From a checkpoint of a small mixture-of-experts model trained on Wikipedia: 14 layers, 79M parameters.
Below are experts of layer 3 (counted from 0) of a mixture-of-experts language model. Rows are named router (the router's row for the expert), up (a neuron's input weights, with its number) and show model dimensions 224-335. Each number is 200 + 30 x the weight over its row's rms, rounded and kept within 0 to 999.
After each expert's rows: a language model's description of what the expert responds to. This comes from a sample of Wikipedia text that the model never trained on.

# expert 7
router,233,258,198,160,171,216,257,241,202,217,168,248,201,201,214,194,159,192,225,265,193,202,188,211,195,231,200,166,189,210,196,166,209,177,192,177,195,167,187,178,206,169,200,176,208,267,176,154,244,237,220,204,177,192,278,195,174,197,178,213,204,190,198,192,238,198,205,281,210,229,202,130,212,228,183,162,232,178,166,178,179,188,172,218,240,215,166,240,197,266,137,183,243,177,192,148,201,187,272,180,194,223,170,188,205,150,183,232,169,208,227,215
up0,161,161,198,160,208,203,229,188,245,231,141,184,260,144,232,214,200,172,217,178,179,218,203,219,235,197,178,200,138,240,193,252,139,230,198,174,193,196,166,226,200,257,196,186,191,256,212,255,188,169,200,180,214,198,183,221,195,260,160,260,225,137,186,203,176,201,154,161,220,240,225,187,191,228,171,167,195,196,118,211,223,262,215,264,200,197,236,174,203,243,191,224,196,195,203,188,199,170,231,223,219,207,189,135,216,251,208,159,231,207,196,196
up1,184,197,233,221,172,200,174,204,184,179,212,228,223,181,203,195,210,145,240,237,163,187,213,202,187,191,210,204,225,194,201,173,207,189,196,232,177,153,205,206,189,147,218,200,242,183,207,198,223,192,201,193,200,203,200,144,219,187,192,239,212,207,197,237,216,210,218,216,128,177,197,233,171,200,226,237,233,201,204,140,181,219,235,210,159,207,208,145,184,193,188,175,251,164,207,176,255,135,264,217,169,122,219,227,195,207,167,193,153,200,187,215
Description: Function words and verbs in running prose: that, to, him, not, because, said, announced, also -ing/-ed endings and dis-pos pieces.

# expert 1
router,154,150,243,227,178,145,220,237,192,203,246,224,195,229,219,136,254,189,225,236,228,217,221,174,205,177,210,246,174,136,226,181,219,242,202,210,205,219,206,205,186,209,192,236,175,156,218,197,164,265,196,196,206,216,209,207,178,141,209,218,209,180,135,157,199,175,131,162,151,204,134,207,227,210,258,162,208,217,197,160,156,177,214,206,194,191,212,189,215,210,263,169,177,164,209,214,205,249,196,151,215,206,223,179,203,249,201,215,204,192,186,179
up0,180,165,173,187,207,194,229,191,182,191,154,161,257,198,213,175,186,239,163,168,165,181,278,250,214,196,221,191,202,216,188,207,221,175,202,242,215,204,186,170,198,200,182,216,184,273,149,196,228,249,214,245,163,217,184,186,182,219,183,194,187,160,168,169,183,178,170,241,197,196,198,210,226,187,210,214,222,195,162,223,172,153,236,134,204,206,121,189,159,188,229,206,212,163,266,192,172,207,183,181,177,183,230,133,173,177,178,226,224,197,222,168
up1,179,188,183,184,212,139,191,183,165,196,219,202,243,168,266,163,214,201,212,208,220,193,173,144,220,205,154,209,157,203,212,234,250,176,231,182,198,192,190,200,152,199,180,265,240,209,205,165,162,251,202,218,192,212,201,188,215,169,170,221,250,212,183,216,154,193,175,145,218,250,192,206,146,209,233,234,241,190,221,162,194,181,201,231,219,183,178,149,111,245,273,279,181,193,185,204,188,256,221,221,168,168,162,184,203,167,257,216,199,199,216,205
Description: Pipe or space opening a new Markdown table row after a line break, often in election results, sports or filmography tables; also heading equals signs.

# expert 27
router,229,202,179,258,224,186,238,166,208,129,207,202,220,204,215,205,232,202,167,177,168,168,217,233,182,186,201,263,235,168,224,221,225,205,172,238,158,126,213,222,200,162,177,203,238,165,229,200,249,120,234,169,261,262,163,222,183,188,226,164,253,219,216,207,186,219,167,219,198,164,172,206,142,226,200,186,230,164,205,233,197,226,228,188,234,142,190,237,178,201,188,212,229,215,228,216,163,175,207,230,225,211,152,175,161,240,190,157,221,212,240,211
up0,205,194,190,242,192,195,164,191,156,245,163,220,180,201,201,207,222,188,196,233,227,139,180,229,225,175,162,220,220,228,226,160,222,158,235,158,233,212,258,172,224,212,237,220,226,191,247,200,176,202,174,179,189,230,206,137,197,234,205,235,221,221,184,197,234,167,179,208,236,189,150,245,202,174,202,262,217,264,170,152,223,217,173,151,227,242,216,182,224,230,229,179,221,228,225,175,241,179,230,253,217,234,159,233,182,206,173,266,189,218,152,153
up1,193,197,198,244,296,201,201,182,228,236,209,203,215,188,191,219,218,238,172,193,207,185,204,158,207,241,219,244,154,204,200,286,198,165,208,204,125,236,244,204,213,213,176,189,228,145,211,181,173,196,202,161,172,225,208,209,182,166,239,251,227,231,198,177,157,209,199,239,210,156,198,264,192,199,191,200,202,196,220,208,159,240,141,166,218,171,189,246,211,189,207,181,202,204,205,219,234,194,162,160,185,220,185,190,227,244,213,232,158,249,184,168
Description: Vowel-rich pieces inside Romance, Latin and other foreign names and terms, such as os in Dios, na, al, ul.

# expert 9
router,189,188,229,210,210,249,198,221,216,191,185,242,172,211,174,157,184,212,209,175,249,239,195,266,233,224,202,182,212,233,195,218,172,146,185,174,208,213,186,193,208,187,179,231,205,155,185,178,146,244,282,211,135,207,178,202,228,220,191,180,228,226,167,174,169,234,211,186,176,214,237,216,155,240,178,230,125,225,145,199,192,210,168,230,211,142,219,263,217,220,242,176,232,105,191,231,234,198,249,126,189,184,217,223,194,151,160,239,212,197,164,158
up1,165,176,156,236,218,196,190,189,192,166,196,147,266,183,235,162,220,202,183,197,246,192,176,227,233,187,176,230,219,227,245,219,221,189,263,219,209,176,144,204,190,200,251,244,241,208,205,208,178,228,223,180,176,194,202,205,190,222,204,160,258,255,180,206,190,232,190,206,177,193,211,215,201,211,211,259,186,226,214,191,214,209,177,176,230,199,202,239,181,249,169,203,209,257,165,184,229,200,240,169,171,232,230,221,154,226,206,229,190,236,250,205
up2,256,183,218,217,186,240,186,235,203,263,206,196,145,212,252,207,179,168,212,204,206,169,260,187,221,261,211,174,191,249,224,179,153,261,267,198,147,194,195,209,164,177,251,225,183,221,159,178,149,235,206,208,150,143,175,202,213,210,177,204,187,171,166,181,187,258,189,183,197,191,185,214,176,188,200,204,270,197,197,203,180,215,164,184,239,216,147,242,178,148,190,192,230,191,171,236,213,177,168,204,145,173,194,220,217,202,192,176,260,232,245,197
Description: Derivational suffix pieces such as -tion, -ic, -ment, -ative, the piece vi in environment, and place nouns like town, city, region.

# expert 17
router,213,169,163,219,213,188,154,187,137,212,221,201,218,226,250,195,163,228,253,173,177,179,190,223,192,174,245,195,134,205,168,167,184,167,153,147,190,184,171,214,138,157,222,212,236,240,213,200,203,155,205,162,224,212,199,192,130,248,129,241,227,178,194,210,186,231,208,170,254,198,190,177,217,183,134,196,191,213,200,210,234,213,181,255,257,202,160,209,156,234,186,210,203,155,120,239,217,164,177,198,214,249,178,240,262,195,155,148,216,185,234,222
up1,194,180,167,229,187,159,196,161,185,218,180,233,197,223,207,223,221,193,212,168,229,189,248,162,158,249,223,153,219,193,237,158,236,246,202,173,159,240,182,174,201,273,197,222,155,177,155,230,202,179,223,92,238,235,130,186,149,191,133,206,195,228,179,175,238,234,169,228,154,205,178,218,187,149,196,209,137,195,209,261,187,188,238,198,226,203,197,150,203,201,184,201,220,136,238,173,217,211,216,267,175,178,182,220,179,197,175,194,201,171,161,227
up2,213,233,218,208,225,150,180,203,170,194,213,188,223,154,221,205,245,187,168,199,219,165,207,229,254,207,151,235,221,137,245,272,163,230,184,208,164,224,201,189,171,220,210,282,160,136,210,163,215,218,214,203,222,178,207,174,197,207,185,206,221,186,223,277,219,225,227,159,222,201,212,248,221,177,228,177,187,212,234,218,248,209,268,240,223,218,235,188,206,204,194,227,213,202,213,187,210,201,195,139,210,169,222,226,175,212,174,172,198,185,212,190
Description: Middle or final word pieces like at, ant, om, ts, ing, often after co or Co, e.g. co-at, qui-et, farm-ing, co-rollary.

# expert 23
router,171,146,181,240,173,199,191,233,187,167,197,220,247,253,165,189,209,183,203,163,152,247,183,225,153,153,229,200,216,229,176,186,203,234,233,223,183,185,244,171,152,206,225,191,234,187,197,187,189,221,182,163,223,211,199,218,195,270,211,209,187,149,223,174,197,180,201,220,245,221,239,165,138,231,239,179,142,180,156,209,157,208,200,161,182,217,243,193,178,251,190,188,191,214,251,248,187,150,167,169,200,193,185,265,203,173,230,169,151,164,234,193
up0,200,207,195,180,172,300,182,231,172,185,149,208,194,258,176,192,157,199,188,174,253,254,175,169,194,138,188,207,214,171,247,194,213,190,239,181,231,218,243,149,173,235,233,175,176,220,231,190,178,166,301,215,261,174,118,167,190,265,223,211,211,211,212,192,183,191,234,221,202,202,204,143,177,197,232,229,200,225,118,222,227,179,205,197,243,230,236,210,212,212,197,176,197,171,175,192,228,205,254,216,181,175,246,198,190,180,188,175,214,215,161,277
up1,223,218,212,144,234,226,223,191,235,201,229,151,210,176,173,171,145,176,193,220,207,212,247,193,248,191,191,161,217,203,192,191,169,232,203,189,202,145,185,202,270,191,251,209,212,161,163,161,268,221,154,290,200,176,187,184,165,184,197,202,179,200,162,192,266,177,231,214,202,239,204,236,162,223,154,190,185,225,205,157,208,230,181,181,222,211,132,182,199,160,199,213,182,201,249,191,183,144,206,170,177,256,194,216,179,268,150,208,218,152,196,211
Description: Colons after infobox field labels, and country words like United, States, US, USA, UK, e.g. Province: Transvaal, UK dub.

# expert 12
router,205,203,204,230,248,188,198,219,184,230,203,216,201,166,205,240,199,187,210,242,182,183,182,178,245,249,226,202,197,191,236,170,177,236,181,219,243,179,200,200,221,163,228,183,193,224,242,238,249,211,238,173,221,168,176,197,170,219,160,167,169,171,240,210,191,123,188,193,190,154,156,166,246,182,199,233,239,211,215,266,203,164,180,209,165,174,135,215,204,205,212,231,238,178,192,226,186,207,214,219,234,183,195,223,182,177,219,185,204,203,243,211
up1,140,181,137,171,203,228,202,177,205,229,240,201,240,211,211,187,227,250,247,198,218,215,222,215,195,182,190,186,152,245,181,208,167,206,204,204,192,272,219,153,195,276,233,232,173,204,207,206,242,190,216,162,207,127,195,211,215,241,251,177,177,233,177,209,241,239,251,163,217,194,249,246,179,201,203,259,196,223,198,192,239,210,219,204,169,191,171,194,213,130,190,199,194,199,156,216,182,163,225,192,196,160,256,206,193,247,178,234,229,224,168,265
up2,178,171,178,190,195,205,194,208,201,164,174,234,220,219,195,185,160,250,224,159,237,246,190,200,214,170,147,239,189,175,173,221,201,147,174,176,241,195,195,190,279,225,203,187,256,206,196,209,174,168,225,212,179,185,185,218,170,194,251,256,224,253,258,228,153,216,224,152,194,195,222,164,211,212,186,243,149,172,222,207,244,202,234,258,155,224,140,203,223,204,157,175,200,164,217,125,247,218,187,200,204,262,256,238,225,178,218,214,220,208,257,232
Description: Short consonant-heavy pieces early in names and foreign words, such as ol in Rolfe, th, nd, rd, h.

# expert 31
router,181,136,202,207,205,170,162,194,205,199,212,212,194,206,171,203,186,196,183,169,217,211,238,192,203,271,180,211,277,173,146,197,160,190,184,200,214,223,222,162,190,269,174,171,181,171,163,197,174,224,173,250,245,211,223,221,173,223,213,198,238,181,193,200,196,191,231,177,224,217,211,232,228,239,264,261,187,187,210,187,183,177,182,146,175,192,190,177,176,159,184,237,176,193,270,208,214,158,160,189,158,91,219,143,145,213,221,172,208,129,171,174
up3,231,223,180,257,180,195,180,229,221,216,221,162,245,189,198,189,221,195,186,240,235,189,166,220,207,170,195,188,228,194,173,202,266,221,259,201,220,234,187,196,187,222,203,148,228,205,171,249,250,155,208,228,173,151,187,220,210,196,104,188,179,234,222,236,175,122,202,232,194,173,243,170,220,185,222,243,149,209,153,232,215,252,213,231,169,184,239,204,187,209,179,222,148,208,238,184,206,179,160,205,234,183,209,138,154,184,213,192,199,180,225,211
up4,226,175,230,213,200,240,210,224,165,218,223,170,216,191,204,205,147,235,225,222,198,206,149,190,185,226,247,205,151,172,178,190,167,236,227,154,214,221,113,214,221,159,171,140,199,196,225,227,192,222,208,182,218,262,195,190,152,247,212,161,228,150,251,216,172,184,216,196,214,155,239,217,186,228,208,172,228,212,241,118,168,180,190,158,209,217,221,219,142,158,190,139,206,225,187,259,197,162,227,197,208,224,198,226,194,132,201,200,221,178,209,193
Description: Line breaks after article title headings like = Braderup =, section headings, and sentence-final periods ending paragraphs.

# expert 3
router,183,210,200,207,239,239,193,183,204,229,121,184,184,206,236,137,213,222,176,181,256,199,216,199,223,200,217,174,187,182,183,184,228,172,209,205,173,190,171,266,211,165,182,157,212,181,249,203,227,138,106,151,177,187,144,240,233,210,187,191,165,208,161,210,179,238,266,166,267,188,180,229,205,200,205,195,138,199,213,185,207,215,191,213,169,222,197,199,187,171,184,225,222,179,230,168,177,162,177,266,212,226,167,182,239,212,213,202,194,169,235,163
up0,215,228,237,264,201,193,140,178,216,187,157,136,182,204,207,180,184,197,243,228,228,215,191,202,182,149,192,157,236,204,200,182,234,206,109,180,208,259,144,155,246,265,231,196,203,217,157,203,261,185,154,179,188,154,221,155,190,226,157,170,226,203,174,182,202,166,201,200,217,198,181,220,215,227,207,220,175,200,189,218,198,185,250,222,211,187,214,179,171,241,177,194,184,173,238,190,181,208,204,191,169,217,174,170,199,264,170,236,141,213,187,212
up1,228,217,204,216,182,217,220,164,176,218,242,202,205,230,236,215,157,234,200,221,188,233,195,229,245,189,184,216,166,201,194,213,204,186,222,203,175,187,155,233,197,213,231,199,209,200,230,225,215,248,239,191,166,161,215,214,245,227,241,198,160,188,178,214,199,177,240,159,263,220,204,156,249,199,170,164,178,221,228,168,205,197,231,224,159,195,236,195,284,215,191,191,222,197,165,191,193,190,169,267,120,128,142,147,215,191,164,260,130,168,205,188
Description: Word pieces inside names and rare words, especially the -y ending, plus such, well, like, e.g. Gy-ps-y, remote-ly.

# expert 16
router,214,235,168,163,220,219,167,161,205,185,232,213,167,169,248,300,208,256,199,214,173,173,240,123,257,184,228,204,227,248,223,237,212,262,196,215,203,260,190,213,227,212,179,170,222,187,200,209,245,214,207,231,198,200,172,185,206,192,243,195,201,185,185,222,210,211,160,228,190,211,240,164,233,157,176,228,241,186,178,200,238,216,196,168,199,220,231,263,175,132,194,225,228,233,220,214,185,285,198,208,260,206,197,201,198,217,219,252,205,250,182,224
up1,195,202,176,188,225,215,168,174,190,234,195,194,143,165,240,218,225,204,211,219,186,204,249,138,239,246,140,155,214,242,131,229,251,216,233,170,189,174,226,223,172,225,260,189,210,206,173,205,190,188,212,233,169,211,231,169,232,229,236,183,207,225,172,198,174,209,145,208,219,228,209,165,222,209,232,193,242,241,250,228,181,202,211,218,173,200,176,179,201,153,152,201,198,221,198,220,255,203,247,249,236,186,215,236,211,255,217,230,216,193,255,201
up2,142,175,166,228,225,193,234,206,152,214,184,220,196,233,179,223,190,217,214,267,194,184,207,248,125,224,184,237,164,240,218,206,223,176,180,168,216,159,227,176,247,211,221,229,199,192,177,187,231,125,212,244,162,198,215,188,197,160,202,176,186,193,246,196,179,254,195,212,191,186,193,188,211,200,174,188,184,211,189,158,176,173,223,200,192,203,256,131,221,170,192,214,153,180,174,214,205,299,178,222,234,168,183,205,190,168,163,224,195,206,167,211
Description: Word-internal pieces, especially e, ca, ro, ate, inside names and words, as in Gu-ate-mala, Wim-ble-don, bar-e-foot.

# expert 5
router,165,211,245,183,232,238,153,122,177,181,199,184,209,174,239,218,208,161,177,210,169,147,197,220,211,200,223,166,204,182,247,190,156,218,184,199,173,253,130,213,183,242,259,208,183,122,239,215,195,154,221,192,218,145,221,231,233,187,243,211,229,219,225,181,203,228,248,184,196,214,208,240,172,206,227,198,209,211,207,143,201,200,206,186,233,167,192,207,144,217,214,211,180,208,140,197,216,261,194,202,207,177,236,168,130,187,196,263,186,199,283,210
up1,245,165,208,228,238,143,200,181,225,190,156,148,238,174,206,164,202,178,170,217,233,148,177,200,185,202,241,233,199,214,175,169,216,243,228,212,204,203,208,140,263,199,173,194,204,224,226,216,230,232,186,213,247,175,215,174,205,229,197,231,235,208,182,173,206,275,170,265,180,183,273,192,226,254,218,199,188,188,216,191,199,276,243,175,221,210,203,238,214,269,187,123,218,203,265,162,160,259,206,253,194,206,193,182,212,224,230,300,204,201,224,236
up2,181,147,214,197,179,221,211,216,232,173,216,193,216,215,203,182,134,166,179,183,178,178,183,181,201,299,169,190,205,186,204,177,215,160,168,212,170,198,149,231,170,226,225,215,219,205,251,199,191,185,160,206,177,225,159,213,199,225,202,168,171,178,233,177,190,207,188,201,181,219,215,200,162,261,204,189,170,181,249,252,158,213,188,214,189,210,191,255,259,214,159,235,177,239,214,188,166,176,164,243,227,217,218,197,230,203,178,208,195,153,243,182
Description: Second syllables right after capitalized openings like Car, Me, P, Pa, Po, mostly in names and Latinate words, e.g. Car-pi, Le-pi-doptera, me-lo-dramatic.

# expert 20
router,200,226,145,238,183,163,206,210,240,239,205,172,178,200,213,257,167,203,181,208,238,218,191,231,213,155,184,202,200,233,194,203,169,222,184,224,207,234,255,184,171,227,208,170,187,237,199,158,175,134,172,234,212,223,177,171,190,238,225,185,213,263,146,187,191,209,202,195,155,132,206,158,181,163,211,130,166,207,249,207,199,186,247,164,192,235,225,191,228,174,219,137,179,194,221,222,242,209,168,191,166,172,174,159,208,267,181,242,179,194,173,255
up0,162,189,218,183,161,165,228,175,147,243,147,201,169,172,185,163,185,208,146,161,233,198,227,220,227,234,191,213,192,154,223,163,222,226,196,177,213,207,193,178,214,215,212,193,208,200,230,192,224,146,181,231,200,212,161,176,212,188,236,176,207,185,202,196,231,188,184,245,196,156,173,167,252,181,233,190,169,200,230,169,213,196,188,144,184,203,230,197,179,206,177,153,205,214,161,210,220,152,243,209,198,248,202,222,181,206,204,147,200,184,215,167
up1,191,192,221,209,221,158,161,122,216,135,205,174,202,226,206,203,218,168,206,200,213,160,211,228,203,247,214,140,231,186,216,255,166,195,177,177,188,165,131,215,194,167,187,206,220,246,226,161,194,190,236,274,180,227,219,186,223,221,198,205,183,233,200,175,203,269,220,246,189,181,133,216,228,194,168,211,195,169,231,205,194,206,220,215,176,199,157,234,254,213,182,152,181,205,181,223,217,179,202,248,170,221,209,204,204,188,191,196,185,192,179,220
Description: Digits inside years, coordinates and decimals, especially 9 and 8 after 1, plus degree and seconds marks, e.g. 1982, 40.4419861°N.

# expert 10
router,167,222,206,200,209,188,169,215,215,226,223,197,230,220,182,174,202,145,208,159,178,218,207,192,192,222,186,187,150,185,138,195,226,202,217,171,277,180,247,227,217,195,245,198,142,195,196,214,188,194,179,195,228,218,201,181,254,176,196,157,182,205,173,224,210,215,188,193,175,217,239,171,142,173,193,174,222,198,202,252,148,233,193,230,155,156,193,186,233,208,201,234,208,220,182,181,169,200,203,195,178,138,205,171,234,209,163,207,207,186,186,178
up0,206,136,217,211,188,204,220,208,222,209,192,201,234,221,231,188,228,170,173,197,204,213,177,193,206,157,158,246,181,187,214,263,264,201,208,221,193,182,224,206,205,176,229,226,169,233,199,153,177,168,241,220,195,162,192,200,160,233,218,175,234,198,187,199,161,185,154,243,171,249,200,191,252,193,207,232,183,164,225,279,206,194,208,173,244,167,183,232,161,169,173,172,141,207,169,215,207,138,235,136,166,211,181,196,289,149,217,211,215,197,224,241
up1,232,172,231,241,242,162,193,168,208,189,185,222,207,219,152,212,203,199,174,133,229,196,192,171,213,144,196,137,216,179,197,183,187,228,179,230,209,193,216,212,219,170,200,226,178,158,206,182,167,239,268,170,225,160,214,217,180,135,192,171,162,218,205,228,205,218,202,149,168,199,213,180,238,164,223,180,182,252,194,187,170,205,165,169,120,203,185,199,204,163,179,193,233,217,230,215,251,214,194,177,196,184,165,217,172,189,197,192,238,218,185,219
Description: Slashes, ampersands, dashes and underscores in chemical identifiers, LaTeX and ranges like 2004/05; also nouns like song, single, movement.

# expert 0
router,168,138,198,188,198,169,240,215,227,197,155,160,192,166,150,217,216,194,228,227,167,235,183,175,123,210,208,189,238,201,167,201,196,189,222,137,240,172,202,140,252,207,200,187,170,224,217,150,246,211,183,195,212,228,235,157,228,195,229,210,152,186,217,169,232,215,211,253,198,220,142,192,238,180,207,165,210,162,199,196,229,182,206,225,206,216,199,167,165,146,238,164,229,243,222,167,186,212,204,182,206,214,177,203,195,189,199,175,214,211,192,230
up2,200,226,209,186,192,242,207,200,216,185,190,202,229,259,217,176,217,134,245,219,214,252,185,179,184,203,200,233,231,204,233,176,168,230,263,182,180,177,221,151,218,211,191,234,192,238,207,204,150,225,225,230,147,228,182,181,180,139,199,221,210,173,165,152,228,207,233,228,228,146,168,188,158,171,173,193,249,187,217,190,216,212,143,215,210,162,242,230,172,151,199,215,184,189,172,178,240,297,188,266,201,207,165,212,246,169,203,208,181,238,201,241
up3,188,190,128,187,207,225,198,226,254,187,210,160,247,249,218,198,192,236,138,215,215,170,160,165,198,273,198,167,182,211,265,171,206,194,202,175,198,224,155,181,120,209,202,171,174,223,251,187,176,216,193,221,205,179,222,215,221,192,167,232,182,173,249,189,194,205,197,226,201,224,210,236,185,211,264,248,189,171,217,149,199,237,133,172,123,173,261,249,190,222,226,205,212,139,159,243,248,205,205,168,189,155,219,200,164,194,204,256,169,216,221,200
Description: Auxiliary and copular verbs and the words right after them, such as is, was, be, has, and the "a" in "is a".

# expert 22
router,201,251,200,216,231,185,204,225,208,201,194,204,186,195,222,182,203,165,182,197,162,170,197,203,218,216,213,197,194,198,190,183,191,164,194,141,240,147,271,188,146,202,211,202,177,156,208,247,168,199,202,219,186,211,225,218,223,187,228,191,193,213,164,230,192,226,224,245,212,203,230,159,223,204,195,208,259,239,203,172,216,186,232,201,188,189,170,164,195,195,220,222,201,214,159,139,152,202,145,170,186,124,248,171,226,194,180,227,218,185,173,206
up3,216,241,197,214,210,194,173,208,184,185,181,231,192,194,213,219,197,183,197,214,253,213,200,165,204,162,187,207,225,193,163,190,237,156,166,174,171,184,223,203,217,253,214,240,161,208,222,185,209,230,199,168,165,188,194,184,189,239,177,212,198,251,190,174,241,171,235,200,197,227,202,238,185,233,152,235,273,213,221,219,191,192,175,190,241,191,209,161,147,195,206,154,221,170,170,237,212,134,200,152,179,199,225,204,199,163,124,209,180,217,202,231
up4,255,169,230,162,172,219,202,177,150,223,176,155,234,205,155,201,201,237,196,190,218,218,214,223,209,170,231,200,239,220,199,169,183,169,259,190,161,221,209,234,195,238,193,236,195,224,159,157,210,233,252,205,198,236,185,191,190,199,156,194,208,182,171,163,180,229,209,205,172,172,215,148,203,231,164,188,161,214,168,192,254,148,229,201,199,193,180,164,182,211,200,192,177,215,176,195,197,240,227,214,246,176,225,156,270,214,220,214,195,187,196,223
Description: Common category nouns after the or a: family, species, school, ship, model, population, band, in biology and general articles.

# expert 14
router,210,225,242,174,229,198,200,174,222,233,195,173,203,192,228,188,231,185,203,165,260,219,209,231,225,268,170,203,243,201,157,168,141,194,170,216,178,221,178,198,205,229,275,208,200,237,183,195,232,214,166,221,167,217,159,240,174,215,201,208,193,214,253,212,235,189,191,159,175,205,237,213,162,202,192,163,302,171,209,156,151,186,223,180,194,186,257,189,258,186,194,194,162,185,186,203,180,212,222,174,127,192,201,189,185,212,199,250,180,135,197,218
up2,191,231,197,229,235,159,192,193,213,204,198,193,196,187,181,149,202,217,193,184,230,164,237,216,158,196,241,240,184,234,150,192,181,193,250,203,145,239,156,212,209,211,169,254,191,207,182,194,173,213,208,158,243,197,217,199,176,185,201,195,184,197,181,216,128,207,204,147,145,196,166,188,207,272,153,197,178,161,234,193,225,200,256,185,204,202,236,158,230,183,109,215,248,188,226,208,204,183,177,222,234,252,174,176,191,184,173,173,171,262,233,226
up3,197,223,238,204,177,203,231,156,161,156,193,148,226,204,240,225,169,156,227,170,179,198,213,244,142,163,150,172,240,234,232,175,200,167,216,207,230,163,191,205,197,214,164,225,201,179,200,221,216,170,167,162,188,193,240,215,132,191,219,215,207,233,225,151,223,151,232,236,186,182,236,217,171,170,264,237,209,203,198,163,162,215,193,172,191,170,240,156,224,214,237,210,246,198,198,254,174,125,265,235,151,200,176,196,185,221,216,238,211,173,201,234
Description: Pipe characters separating table cells, plus semicolons and closing parentheses in lists, e.g. Ranking | As of, Scholz; Georg.

# expert 24
router,181,175,162,212,213,214,175,168,209,152,197,190,164,165,155,170,181,206,210,198,242,169,235,251,180,175,206,192,137,192,124,212,197,226,150,212,204,239,191,188,152,220,193,257,167,169,171,248,217,214,214,201,200,187,195,209,185,197,147,217,174,228,170,206,243,216,261,131,229,128,154,192,182,224,177,219,215,238,199,225,203,228,242,149,169,206,168,217,157,197,295,215,167,217,180,206,243,152,185,247,195,159,265,229,208,153,206,203,235,237,145,212
up0,195,179,215,221,217,178,194,199,205,224,191,199,192,182,189,185,189,220,210,205,206,239,130,214,241,218,222,166,150,254,238,228,187,193,230,199,145,172,256,180,219,216,236,182,197,163,188,254,251,222,282,183,184,175,204,210,220,179,203,176,162,182,218,191,197,217,186,228,234,253,145,222,221,203,212,188,142,167,227,185,232,156,191,178,176,158,157,177,208,237,177,215,212,159,181,140,219,221,189,241,227,271,225,214,241,158,171,226,172,206,195,198
up1,231,235,196,217,143,207,178,163,192,200,159,146,202,161,202,260,191,211,212,181,226,174,175,258,236,202,200,237,213,141,169,205,251,200,205,185,202,173,189,190,144,230,195,177,227,166,251,225,194,240,149,159,219,200,217,231,204,232,198,153,223,198,189,143,156,208,205,205,196,173,220,148,213,227,181,231,141,188,203,201,244,154,172,195,222,220,205,184,158,226,222,198,240,229,237,241,189,180,201,181,203,191,213,285,180,214,122,203,160,207,188,206
Description: Word-final s endings of plurals and names, and -is pieces as in cirrhosis, missile, Dodgers, hectares.

# expert 11
router,231,160,190,195,151,230,158,192,184,165,236,251,156,190,207,247,195,173,229,191,170,196,217,223,204,160,212,197,238,189,203,209,162,157,162,180,232,195,175,214,271,200,184,198,229,204,152,245,166,178,208,222,174,210,200,247,108,205,141,223,238,202,138,209,210,217,128,177,183,215,169,222,194,186,187,205,199,198,184,192,218,210,194,216,194,182,201,174,220,163,274,195,208,154,179,247,208,173,211,225,219,208,238,209,193,224,146,172,233,212,140,222
up1,205,202,197,240,178,180,182,205,174,170,147,180,273,188,216,216,190,193,247,228,204,216,231,203,152,241,141,184,195,204,243,261,215,149,147,206,239,213,198,166,174,232,210,171,211,143,169,244,176,205,212,160,267,200,272,206,179,215,186,186,172,206,193,210,198,193,198,228,178,175,205,195,167,221,207,194,251,191,200,203,192,185,172,239,179,208,215,178,183,228,185,152,236,158,134,208,212,160,159,281,141,196,172,169,174,255,229,219,195,227,180,220
up2,184,145,236,241,187,232,156,166,141,179,191,153,167,224,172,185,193,210,178,184,201,255,188,207,202,208,214,219,204,207,138,231,178,159,194,177,253,206,164,176,231,201,225,195,173,257,169,228,200,192,198,194,181,182,172,217,209,179,195,220,193,216,172,202,175,203,236,136,149,193,209,154,208,157,212,208,167,188,158,191,179,227,203,186,170,205,262,223,197,222,228,205,241,147,177,221,202,248,181,243,276,180,222,201,184,245,154,210,248,204,167,241
Description: Inner pieces of French, Spanish and other Romance names and words, e.g. Margu-er-ite, Mar-se-ille, Fernán-de-z, passer-ine, also de, Le, La.

# expert 8
router,238,242,232,185,192,232,166,241,209,235,189,192,175,183,199,244,222,194,240,194,204,173,167,151,176,220,172,216,153,218,178,239,218,215,208,206,245,247,241,185,194,215,180,177,153,255,205,217,194,199,161,210,184,223,213,217,171,210,227,195,189,182,231,222,201,213,223,166,149,197,177,192,213,156,257,210,211,231,190,184,221,190,144,197,143,256,243,167,182,181,192,251,129,232,205,197,222,187,160,165,222,209,199,183,222,201,179,197,173,176,165,160
up0,224,219,155,199,192,218,178,209,186,253,157,276,198,158,197,183,164,168,200,222,273,143,215,172,181,173,222,209,178,204,200,185,231,232,120,233,214,208,154,204,227,223,204,200,168,251,199,199,230,252,209,224,137,193,215,203,241,255,162,221,197,196,252,211,163,171,156,213,174,190,220,262,229,215,186,199,187,218,226,191,181,204,195,185,214,222,181,176,194,216,185,198,206,181,154,225,255,182,226,175,217,191,228,247,191,191,235,203,205,233,209,179
up1,207,201,218,126,149,197,186,190,136,177,173,162,196,179,174,162,156,179,232,156,197,170,233,166,227,181,213,248,227,169,217,181,214,192,278,249,148,218,199,164,185,190,194,228,245,226,209,253,209,146,174,190,214,202,238,211,190,224,171,201,213,243,190,229,168,252,220,231,204,213,196,151,158,193,217,212,213,216,179,216,201,175,169,154,219,239,223,157,170,175,187,193,167,261,228,158,242,155,181,204,152,214,213,162,206,248,209,194,230,246,224,161
Description: Possessive apostrophes before s, opening parentheses and quotes, spaces and leading digits in tables, e.g. earth's, Britain's, (1909.

# expert 28
router,165,180,223,210,212,185,243,192,221,201,228,182,239,156,198,137,188,229,204,235,176,249,174,171,228,190,207,184,226,254,219,216,202,209,197,199,165,198,239,231,228,184,188,215,230,160,195,182,191,141,196,183,217,204,223,165,214,181,184,186,220,248,159,188,192,152,198,240,229,207,176,188,233,214,186,232,232,252,231,191,140,229,244,172,232,234,227,185,193,188,180,216,209,168,163,170,196,247,226,241,214,249,254,234,209,159,228,230,183,186,179,181
up1,183,247,251,185,184,200,230,193,210,175,250,200,178,248,157,191,213,172,205,221,178,233,145,261,245,205,213,234,233,112,217,249,201,183,207,162,163,192,189,245,257,180,197,226,190,232,261,176,205,198,188,251,222,205,200,186,136,258,229,240,167,193,164,156,217,203,256,176,225,167,150,197,196,263,201,234,211,204,197,169,190,237,202,236,184,191,132,172,189,165,193,214,130,206,251,184,238,195,217,240,219,249,206,178,204,216,234,165,194,180,206,191
up2,195,178,196,241,192,181,195,239,162,238,266,159,216,200,218,197,187,176,220,207,203,224,173,211,184,225,182,231,192,200,176,179,216,193,204,229,190,222,175,247,223,137,236,182,162,215,159,184,174,168,174,177,185,230,229,187,208,205,244,220,198,223,224,156,162,160,245,239,255,223,243,204,192,275,158,218,206,211,253,213,197,168,148,210,225,192,215,212,227,172,206,245,259,198,179,166,183,256,214,248,210,214,237,192,187,185,172,226,205,206,200,187
Description: Middle pieces of Latinate words after prefixes re, con, com, inter: pref-ect-ures, com-pt-roller, Inter-reg-num, Com-par-ative.